config = dict(
    num_hidden_layers=14,
    d_shared_expert=0,
    router_score='sigmoid',
    normalize_top_k=True,
    balance_loss=0.00372,
    router_logit_norm=1.0,
    router_bias=True,
    init_std_router=0.0237,
    batch_tokens=[32768, 65536, 98304],
    train_tokens=321500000,
    max_steps=5042,
)
Below are experts of layer 9 (counted from 0) of a mixture-of-experts language model. Rows are named router (the router's row for the expert), gate (a neuron's input weights, with its number), up (a neuron's input weights, with its number) and show model dimensions 0-255. Each number is 128 + 24 x the weight over its row's rms, rounded and kept within 0 to 255. Numbers have three digits each.
After each expert's rows: a language model's description of what the expert responds to. This comes from a sample of Wikipedia text that the model never trained on.

# expert 61
router:074095137143098126149125150181129100112130143091140143129182110095141174095130151140132131173109175093112103109062126114092080094125114134160146132138137134139095125086145127170144120112105137126135158133138104107129132062107098135110122115102120133121098168165136107139108105133126117120105122104140104164172138125132145113084143133100163141131096133136174123150092110123130120082138120143084177120165112133113143194144167093121115107130116113117125116139097132115114167153168170135151132132142111151141114108140132111121143139138149123123135149117090124140106126073079140141157149130112133097122148122154140141130135154137119160122141131087138097169135137121129071132082099111126137123115134111185115106126143131180091148093111134088187136116138124109125120112167121
gate14:108173111150094122145116155113091095128123106122121129092137159125102139167083162159100115133157143078133127147158110100110148127132072099148122121154176140146131158177145126137141122139076151093100116097124098113144110133138091146124109168156125087116096144168140104141122130093089145117105144101107113166150113114138121148112156122099155105156127132153163161152089099133135150160150125132111143105113145126137093123125115118119140144134091107112098164121176120110127151114146129152115116148129076175109131132116149160106141162091149111117120169135071100119157138124075134129123100093106121095139158110147140165130117124133117155107143103087154090167124141127123121116119166109132102112159135110160128143148079181145113150106147157126106105108139157126147129165182075
up14:146098135111132152122107151116123160153162160086100118141122123146150102111159102132112105106137087154099114083123205144147116139123183145095117142087109121100103161132142103114100117131112146142155128147118096122125177155156165112124120072138132176152172126131131107108114095116134125112125107112119174131157107114162147149174117127118111112120158113156109083104135153130146115080102065138138176075130126130143121144132096165102127129147131101118173155119130115159135149141122128131169169112124128093160120164125133082130092102137131147088124089088149112182099109165135146125140136137146095133114108105105110080096111142137121120114149109155110140123132140129152176134139099130139122139080135147131110074132112117131156126131114088122153168141117101150156115114094123
Function words and copulas. Connectives and linking verbs in running prose, mostly and, commas, is, was, as, or, than, been, plus table separator rows.

# expert 27
router:130128142112107112102146113159111129142127102135163161151122088114106132118141120135141147157126135174132083108151128135125190128121124133184115123104120114131089161081147112137100121126157132173162125106128094087104084088113117111110154123100133112133097152169147120114130142124088129166106115146139132123085145138174129106117152131158143171071088111100125142120117117128123110183098099098149138098107093132085116125147132121132136121137172111134138114141155116105130112158150106115141171128120079158127162096151096128163108088073115104126138127146143140122106103180074094146137132091119113171074134147181121084099115119117089129131154103135167137154110127178142132132156121111081159153141146136126140127129146105125110123152138160120109107139079127165132102113130149
gate0:147067156124121149132096145141104116161163090170148172164091136119117098110128127146145129155148138146130102144173173110121149142140108176140155111161110125117137179119125132117163120111088123144140080102159128130122122111119110132113123083130144100123156121182111125146113155122150099176120121135150120144113126163144128163135175154152130116075139143110105098115104132103124188119095138188132156109145143109142112107134158135156125100149137133145144139167110153112162117126110097130114164143106135105125123106142122151142108166129129135108153096143093158094118157104157164148114123114105115140121148088154101121092084189129091116148133123091130110159158144120120116132104109114110118145134131106166113171133133117093108181150166159119140134190117116074135129167107140
up0:131143082163164151175082139149099106138162125110166131100104109165118102100128165172155176098162137105166138143123138138118135129105076128120115138116151104146136127103118115132125151133090168118178114163138135143139145126116156110085168125068147138142077163142122116150129103122172135135116127154140134120159138121109139094150155124124133085136112115111125105080120134131130070149138160128098164171088142127111146142150117105110056143109088120088107135125126132142102117105093120114128117146064162123138125126125124134127170083113105092113125142148117163139136112145102111092150193128130112109169159119130135158122158128155143170117113140113124156129143135122135147174141096122137119142090174113161155135118095120159134122118094117165167133120139119120160122125106137
Coordinating conjunctions. Linking words joining list items or clauses, mostly and, also with, but, while, against, via, often ending a list of names.

# expert 23
router:133153097096184136155133123118117128131109126124115138120098133174141133121126149095122126118127090149129147137148135140147086102087097133140157141146106068103130173092113137136163101162187148115161117128163130120128121118163123119155077156118084115145154168130103103108165138156089093117078113122142095110136121091139113134165121150132115121097087154146153143100169164085133117142112133102137118110136119127163144124101111129145145117126111119120172126119144104160106145131168127103165085134095134077096115152097157147125121133140148107131122108172114108154129131137156132122148144163199106098129132088108096137126103152132100088112122102093131117152149108106114130119134163160116167095158163104131126155115127183168107075123100132151093098127127143156162112126112123
gate0:140110155161124130106120104113159142093146122133136096124148149168154112120131145074155146146096142116140117125128087108141122167144171138113106131143156104138106168120159136106097166159142124098148080088143103090203147107172121141150125128150125111133146107076086162151137118148147139132110134118097163113149114114154104132145117125146158141123153117094173140124114124103093108186159115128167118143119123084157144153099090123151090114109133152132171147119129161182105099109148105134154152164154164119146186147092145080102128140124164101124189131152102118142108119148138138166110120159129136160116104134159139152133122125118142134133137128110156162149126132110182167142137156083138128111122101132158171146131144112095110099127116116122092142111121125131134159143104097
up0:123122141145116125086127080106156136084137130139155079104147128126163103144137156103141111150123146121169113164130126104138135143174154143099147154135133118109104150138135131109127151166134130093126104094125064106168132110166104110150166149131102101125144071095088126155160128150104161136121133114101132133165109117144081113178120098170137157113114124103200144139104161125080129179165106122184140113129138097160148163099102110159099093132129154099151137130148152124084119112149113119126142142135127100134141139144153090133167138122137100143162141164110108131118109147202125163126135160113141178129107167154110158137114131125139128152114119119153158143137131133135167143149161081131138124123112131176127156122108133132106087140117119105098136089097125134144162142128114
Table cell separators. Pipe separators and punctuation in tables and lists, especially after names in election, sports or membership tables, plus party names like Conservative and Labour.

# expert 32
router:118144099110083146139148121117147169145148150159156101096103141114139111154071117102125122098124107115095140145141101122068123173100115173146069129152119121126111136139173134106159150136096138115141132092125153131194121120099144133104160115119135143121110121092131128110085142163133136168133113120105113111155135126130131094178163116115133113138120142107129139132159139119150144114143113150148131071118155140135111068140093117111108108185121148183157155099105093136145115137134086115129146129111145163117137167130105149090096135139125135133133163112102130111167128189105103145134122141128127110111164132190115155087145121119133135140176112111151135061154122118101118046126101143104146147119135141110104140113134104118117135129112124155172154118108116155115167110134124
gate2:099125124127119152108114119123185191077159184147131140152134140118125158162139144152100158126162124101140118115148133134149122125169117166142123147117092112127150130142092141097135115128136175095154144133141158100174169118145149133082124170119139117142129114102093091134181135160102144159115116149138118117145074144127120115101145132194123142176111124147133136143156130102085157119106145148089137109117118122127150122156088112145149126134115121159098143118135135098141123152150135128180111153137148129103138160110152122116110102153088144127085131119135168121094098107122138113166102144116122136110119126139063159140141107111119116153130135122108070117116124045133136136095180128142133130116150113088132151129165126104124140100134112085163116147101117114104096177150160
up2:131111094130176169180122140136130146116114120141117096108129148150137110174106151109120132133104146106136151098192149130104109145140132114146128119154132168159167112114106157097104129153144136128160151108085132161126099140112127119110135175120144132163119146121140132104129122130140173127175122131130175080126111127134143142122141139143165116124091144159160070124156143154120146123115140104111138105117112102122120108146099121157145115091095175134135126116143065138149087151106098158129118154134114167156154126119120145114161103128153118140129133139153110114115176118107138159167069116111142155090156126171111116115116113129078144108113149165134153108199107103119095157098117090142072134150165079148128154111147113110171093129114094127117113167134153103122132168131105
Articles and determiners. Articles and determiners opening a noun phrase, usually after a preposition, such as the, a, an, this, another, its.

# expert 1
router:097133161158168121127167094121123140172112158149170133155091121140109077142126101149134095134134124122153123128123154157176110182104078160097158133124129136158147093118064111186109127102116139110121117111129093119087145116119128113132106140113082120095133132149130090108122133123079110147149110132157096090128151138174129165112156127136140153098126124078142109137121149143120077143097139152115091128100128130141112065160112159107185129094108110177129120089157123126119153169128144102125086098122147093129127157152120146130115151125127161180098144110116128110087157152152128081155107094105132142124113122106134126133097128132102146111095154134139115151156136174143134106118161124124129099116116135144108108110107133097153169130132074111123132122127111166110152102127127
gate0:127114170187167142127148157152089146108142163110104089136107137155099151121113102164153130137130154151053130137137135152112156114132150140113103124051146136117114083137104081138140158111144139125131131124148132120098156100160143118168153149136128085118110133152108151116161101157100123154142141106119146135147112134125124132107133128121175118132156123111163127178101113143117128168109112146147095127090113133164131128117134124079165155164138138146074121120131162186136154136159163130126089104125111060138115165123092153117088115143109120113106110154113128128148144164148113083139139085118126113161111115125137132094125142131118117160118158150158124156116098120097182109094163128125112067090129119131115105170136139119159096128130130144133123101112086118118114130129092
up0:135103126156164088116133137112083095096135139116108134169111120146112154133142097155156159134171102135066126130112105144115136130139162141134092110121115138163113129153150143119136134137143123116139091130160126089149148125161093147137144100117135099111118087145109141105175118129102090093121124125143172131111149169069106122117151115100111125113162118150125157136150142094104129142093160179213102144113087100168131119124129110123109129122073130132088126111129162122103154122114157128119078130072107111147133149127063175116120121140149156109103085166133116084115125166156093117121162126140096133165113119103121110142125140136116105168106169116143106170118096102118170146115131096114127090120159146122119160135095109123159147135144127130118112149097092139138157129123117
Concrete noun endings. Final pieces of common nouns, often plural or suffix endings, naming objects, places and systems: embank-ment, mans-ion, eng-ines, ship, station.

# expert 50
router:168119130147126132140165137129155118162118128106119158143114128169121123096116127148114112150152156141146168151111129092128111131164107094139121117112119134129090139098140102128087129118114123094129126095111102123144119106137136133145082122097130132138126095129101150091133136091100167082114156116122133095077134144151127087155118127163122106171094129141103114139091138151116120146134130102149145140109106125117144092128143140149125083145146149107109168118117148124123178162151166140122150124111152110104134156186106206135099125164142110161153108127089132121141146132119161088147135134087108093172129161107161148085077083102125110114088111110123186107087166105136114108138147154150150119166132126107118155154127179139114099144133186120109129093152145119156156143127182
gate0:149105078156145096120183140157099154132153161127130067122121122161095170108143129126084143126098147125156102140125107095111142137115089127133122094124088111162156124143095129063127115129112128083113131133102139144127135112135117141117092159108139153176121100128099118132123124121135126157147149142147140141117162122175105125118113122119132121141131111110110153159132110140115132095124107140108143147130162125139081171135158143072141068131103135116155082097111145168137114102148171170186136139126149118135148096128124150135119108174103153139103124165157119093151124137112140116179156130079103154127130097139155160086141167123106104057136163159132127184146134088157135112155097144109116108131148123113134131149095119125149114146151096097143149077133115115116128128128135
up0:105137146127138056145157165143103150136161143133110121139141128137107170124150112160125154115130110133170127111122099139116124132123092115086107155127060111146161117118119132119143138125156125088123155088110079123136109099182095177120105157125099148148119080127105135133165168111120090126147093113138105111065123134147140171098155105095129124129122132121162143160132144140144154146132144120111154148170163128176138115162144121101131129139101118129160125125096142162147120106152103146136143108143107112106140099119114151135070127119131125121094127145107079082122122126120164161166142101100108153120139113113116156163153134149140067068122115124110143138149136133115136089125167140122083085134175098106110171156135137115154122114188133106136160104138109112104121140102133
Adjective suffixes and topics. Adjective-forming endings such as ic, ical, ial, ian, and whole words for fields like political, social, music, basketball.

# expert 17
router:142131137105114129113104144169119114144108147137111110133115122157148113114138126131123166129136126113128131133149139075133103089127157061108132147119135140168164133135105097112128112135114111108128165120176116163123152123149092147103097158150127105145101111133135134097149103110121169116108088179083196139120064115157089144130155150135072130161129151093129058146131132152158136081139118084129117128110131130092116127135134103120138153111147146162074170128103121150127147070077137124121098125112163099159110126101115144141135124139112080118145111160146121146121114140132120137122160107169135155147108113136183082131105164157129138108138109127134102146136124148149079120087144135162146131148110156123101128131188130115154141119136115143112148103155153152179109143144164
gate2:145114141126180128174157106101133118145102101079114127093117147111129160115116076117122144127153158096085144109103100112084150180097076099125132185128168147178138159166101120095151151132119136096118114118159126149127092121139124125120082173158162114128119138081146162128145118163111148135111089111153130063113140123105137140147135168102113128117141101146150121116116166143153133153113084126134134138124152102102152093116099139149089111079114142157146149101144164120131098146089116098075123114094155154157115136158099165086160097136128132136130154108172100089130107168143099131129142128136148131117128139138158133127129149121118131118125132105153117103106142133144113085104164116103132139113127158128120162183115154132125139128140130145135159100100137168124136107169103
up2:138137127119131155180146098149114127113051134163098130111133132115079126145154098152108096173173127113162132156103120111116156161100108106156097117092134126135145125110142147148188131135142160106138088144139163159154128145158124095126120101113140151106144127106167128152127101182142125093142108138113170095120134092139132093128126133172081130139150062192136141026101130141151129125170148125111153143129126147141091125128122114138110102101118127108104104082131153133135132112105135107108148147124167167134097104132090144131119110129121098140128132155113140137123108125134129079136143141127159115147109113118164130146122162140132129140092127126163123154137119126125116119109146164090129089116091130127090160142103123116140125156101175129125102134124161158166149126170101
Determiners and possessives. Determiners, possessives and quantifiers before a noun, such as his, their, its, several, other, the, a, plus word-completing suffixes like -er or -est.

# expert 57
router:129104140137142115087120135128149091136148165174123141152139095119095155123167145114118151121123146110151133135129142126104140090114135108090124102140161120121146095124149098168112118148127120112128116107130157156154122164122125132089109109143141162173114148101082138129142133112150129156117113161104152122148169139107125091179108116096106139119141122161119161145157147162129127132146181112140162158111119127090104118148109091126144114123086139126146138162106163141119134129120082113139159085143143137116098143146119101089097123103136108074140118188089136096105123142134168119161125110169136148154149103147152128125155164172124126147161133162127072107159190155175075142122151161148121068145133155141120150139133121074109117187117117140092116115161130147094138148146141
gate0:097138133166098149114134097112156100078145129138109132158169125139149089145117113098126137093143118096095176145126116106097142145124149072079091143110141114130164121123134137169181140142155130106108118137146152169172128110171103120130167125151144141141137139157122148089117154147128112143136135158088122163158137126142151117168138136181109171159087116134124124131105078108121174102162157082096171165108117121174135136126107141120095148148132105147123169098112117136134151097135138155120119150150151155114096124163135145108080149088063112116122125124107105112141113159123121116134101084115134124121100134133143135127139140141144132105141089127084108115115172118146103124136120106167102095155128170100154136066159136096093131141126102111152110145139127152144134147135101
up0:089155165186099118134137125086140097156140140140132148105138087124166111145151092102113131128135141119106135119113165141131172144121173099079098111122167098170146136124098117147173151100136140172143124119140153149171104179124124132125124116127155098147142128123091136110145166135128114104131098162104140156154145117111120136200125157145124174154115107108155171116125107087129148106156169126117151137121112121164123097127105150145101173133126139158161146111144120152158183131134127130147123140158153184124064155157112120119139118155133123102152123134129094100148134092132159128164119097127134119103100149184158124111095121154162142086127147151121119131124139110134129141155120118153158086193103190150118141107142126137092114136100129121138127135133119157107118163120117
Ordinals and counts. Ordinal and number words and suffixes like first, second, third, 2-nd, one, both, plus kin nouns father, mother, son.